python train.py --num_hidden_layers=10 --hidden_size=128 --n_experts=96 --experts_per_token=4 --d_expert=64 --d_shared_expert=0 --hidden_act="squared_reglu" --moe_layers=[0, 2, 4, 6, 8] --router_score="softmax" --normalize_top_k=false --routed_scale=1.0 --balance_loss=0.00741 --balance_bias=false --init_std_router=0.0217 --lr_router=0.0017 --vocab_size=5493 --norm="rmsnorm" --norm_eps=1e-05 --tie_word_embeddings=false --optimizer="adamw" --learning_rate=0.00244 --beta1=0.9 --beta2=0.99 --max_grad_norm=1.0 --batch_tokens=[65536, 131072, 262144] --max_seq_len=256 --train_tokens=567400000 --max_steps=3839 --dataset="wikipedia_en"
Below are experts of layer 4 (counted from 0) of a mixture-of-experts language model. Rows are named router (the router's row for the expert) and show model dimensions 0-127. Each number is 128 + 32 x the weight over its row's rms, rounded and kept within 0 to 255. Numbers have three digits each.
After each expert's rows: a language model's description of what the expert responds to. This comes from a sample of Wikipedia text that the model never trained on.

# expert 0
router:104141154077170084103096158171110166152097121128210169111154108163133083137151129098130048096062179097077057064079135117070157155106113109072091135122128114180086135072122141071137104133161152091167144124126183172106098140122118156118150085124145118162191109160087146122149167128121165127106165146115121136176103097103120145134163166185178156111126138109115118133144137132162167121093
It responds to: Pipe separators and spaces in percentage or vote tables, plus mid-word fragments of foreign names, such as Got-ab-aya and Sog-d-ian.

# expert 42
router:107120137146082099169178134145122125097082109153166157130152053084142081169193106154111191156211092126169155114111154114140091063066128152146096142165148117150117095064111149105154137139101135086135121121126085122083123094137087138155154198123155148112070131074078176076155101099111138111101151081115091129112158091159170104152083085128132148131126173117122130110098143081132110177168
It responds to: First consonant pieces of lowercase words, especially after a hyphen, quote or parenthesis, such as X-r-ays, win–l-oss, cl-oser, lim-it.

# expert 40
router:130131142132193120104126121108123130157101086110094184131157096141104092127157141134074169137140135074131136063113084092103074142102071094108086112113127127102061174098143144099166128113145088059110147141182173113132179079110137170165151105154167157095163099084095105106120147124127160131124188157127163184140150162162115062088118105148126116124158098052075145175074132167129120135191
It responds to: Words and cells in sports results and competition text, such as match, race, championship, Votes, goal tally, the before Olympics.

# expert 54
router:056137171091116182094158102129116135140122162115095148144159143139136156062155158089139152169098164120083065150134104102175176174176104125116156127102157063128115150150135125121109173086183150177103167109112152128088120110102079116131163163117137121187157110158121101098192114113131188096131193167171114156067100139196125159123147166129121162157150169136117148081078125104125186163098
It responds to: Closing quotes, brackets and sentence-final periods, such as 'shining', 'Bakery Song', plus past-participle endings and words like died, killed.

# expert 20
router:138178117113117084128150135110135183132155143094178155130171127167123173166056102197189080081101117154122127125142150072043118126102106163132104160152099107169137095109112138095097109150173128107094131125163115142153104175143171115128089125102084138171109179145198134104104123134085168099118107089125113117125086152068135163158162084124158125064158146128110101117193104074150127080067
It responds to: Prepositions in, of, de after species descriptions and classification lists, e.g. "flowering plant in the family", Clade: Eudicots, Class: Insecta.

# expert 9
router:106100186088144127122161134155093097100150102115131127078133146129143142100106145107162125061080083132081171093169122110085170124102128125076098173157193102083123083121155149116097076164157161104157156096122066163165098145157145087085099114168179128122081125102092130076110086148142098135108152079104137083105142125073065086060182135168121170149141180136161110110144091095174130131118
It responds to: Word pieces inside South Asian and other foreign proper names (Mahalak-sh-mi, Rajapak-sh-a, K-eral-a), plus final digits of years and numbers.

# expert 4
router:140101090125158071124135172122139094122155072079152069164117162092113161143112129173098069053112090119185172136145146097129149119145111193187105196117119171160113130148124067130081174101135122135145138158157081101152175153165122124128113129152129128125092131108144147129102121073083144081076104110081140103132155110179158147154147086126163085060156097072128178145143072136141102181126
It responds to: Opening parentheses and value starts in infobox or list fields, like conservation status (IUCN, phylum names, Population (2019), coordinate marks.

# expert 53
router:141152155115131112116127101197122165115106145191158136120111058068143049138170131094106151181177114142089133118093135107121086120102178129165097167073147115114149122056123172065150122148105096064166128097115145098079115093094145175168181128128148126140115165073087175104160056132106141136077133117156104158111169086161133115145130114154148167110166147125083103112080175113156159146141
It responds to: Short capital-initial word starts and the piece after them in titles, names and song lists, such as Am, Man, E-s-sex, Give 'E-m.

# expert 38
router:120115127102132135157124136161139140173116135165178139082132070088100168139062139122108075128158062118137118123095090146131093127134128158144132133157145139136119111124119104139123127135122145081095181150147058168170148159128235173101131114187138117089149135120061104114112143091065168083155184103093165098112164105118097051162135087054109114147111081076093133133122137182144111167162
It responds to: Spaces, pipes, parentheses and digits inside sports statistics tables and infobox career lists, e.g. Apps / (Gls), Team columns, goals.

# expert 14
router:115107141115095105149175121062096125112164124183178162119106199122084118166092105102061170161090070119144148174125123115169134132126163090136155164145116099168111086128139101102100121147084114150034140091108043164161150118172137122083167124170117129167053161106105118094144190110144145114123127134085099092119151129113147116167110095151086082132157149164099134126120161143143109177066
It responds to: Word-initial fragments and early pieces like par-as-ites, Ed-g-ar, adv-anced, plus digits in tables and pronouns like it, he after commas.

# expert 58
router:088077181173138107103152130136086139168047069180116163131119120108105061131169098134107159129091192086174116156092126115090130088195117137095152076101169087101104140103176134136156130120076149106113087083148101127167115147124133105124133089115124137138158106177108134133159143097106119105157132157150192196147144136130143130119053102141154147142133126155043221134146100136119112163110
It responds to: Colons in kickoff times like 7:00 p.m., plus first pieces of words after After, On, the, such as del-ivery, v-ice.

# expert 29
router:137158185036157194141181114097115156129134116142155086139111144162111139155092142100076182160088149073071111110079170128089116122181081130046162063146168095146165135120133140100144137117132112178123094093167172097158096099151108100111129120100112126148111153127142140112144176089141136172122126145100124097129104094136129163210146121071123072141130123210176122088128156112149144130115
It responds to: The dash or first capital letter starting a new line in bulleted lists of people, places or credits, plus New, The, William.

# expert 27
router:148110116070141141091156095167147114093126168177172151153170109174071162139119100132152094173158085107067132152176076094126059119133145090164165102095148093176157160122119126154166126129167061090062193137137159129084141091145175149107107128112086095150082078061121148137149121095132132192105175129143131127122194108159135074129133114121170128107107132130145116158087147080107148087149
It responds to: Credit words in film and music infoboxes and prose (Directed by, Edited by, written, Released, chronology), plus digits and hyphens in discographies.

# expert 8
router:175148112198150153128156080071153092117172136115087128121157129127116091154145130134156125147083118171201101171128127158169202097183111139125202136102153111203139113142167127126118146109099127133116077179123132084111115124158127137108106107159105118138130208154179036182128183130148159133124103162095099104124120161155162106103094120120162127117149150153088211177119117070116136120137
It responds to: Prepositions and quantifiers following a verb or adjective in running prose, such as of, with, among, about, including, from.

# expert 37
router:103161100138112099098156109083125099173149139097127127127181131145091131143077097130056150124202115137103151108078089101112106135100128122103163107195134104178160137097071177185133158153101132131121118152113097111134152057158132223107165118109106131090127175131101126163175146063154090157145128124158157135110143141091088150193184100144086142157127147093136098188187165156090106099115
It responds to: Labels and starts of words in infobox lists and tennis or sports tables, such as Coach, Education, Coordinates, Occupation, General director.

# expert 24
router:108085174093085090066157162114088088217132151128148158171132176161070156150101117127109119083094117094131104147070141131074129103172158151128093191146143114114107137110152095097157115089160160188100113069129090180142142159169076181169145122175116118119118096126121133087124201068188160121127091169113153134138086096124133133110132126133103134108176096088079127106137166153114091111125
It responds to: Capital initials and first pieces of names, such as K, G, M, George, Lee, plus opening parentheses and digits in lists and awards.

# expert 48
router:101159184064122121143115126167125141185092158156166128146088079102102110121089141097123122095152119091076131107063098151072107104124152128114094159096116132069118109072130132078177072118145152114132127103171115175135113083121196121147173090176156129139158104158079161110133090128098203084102133089094116154095101080153147144141164156135097155152148092181079110080085189147155157107137
It responds to: Digits inside years and codes, such as 18-6-1, and pieces after capital initials, such as I-on-ic, I-ron-heart, plus names like Tom, Bar.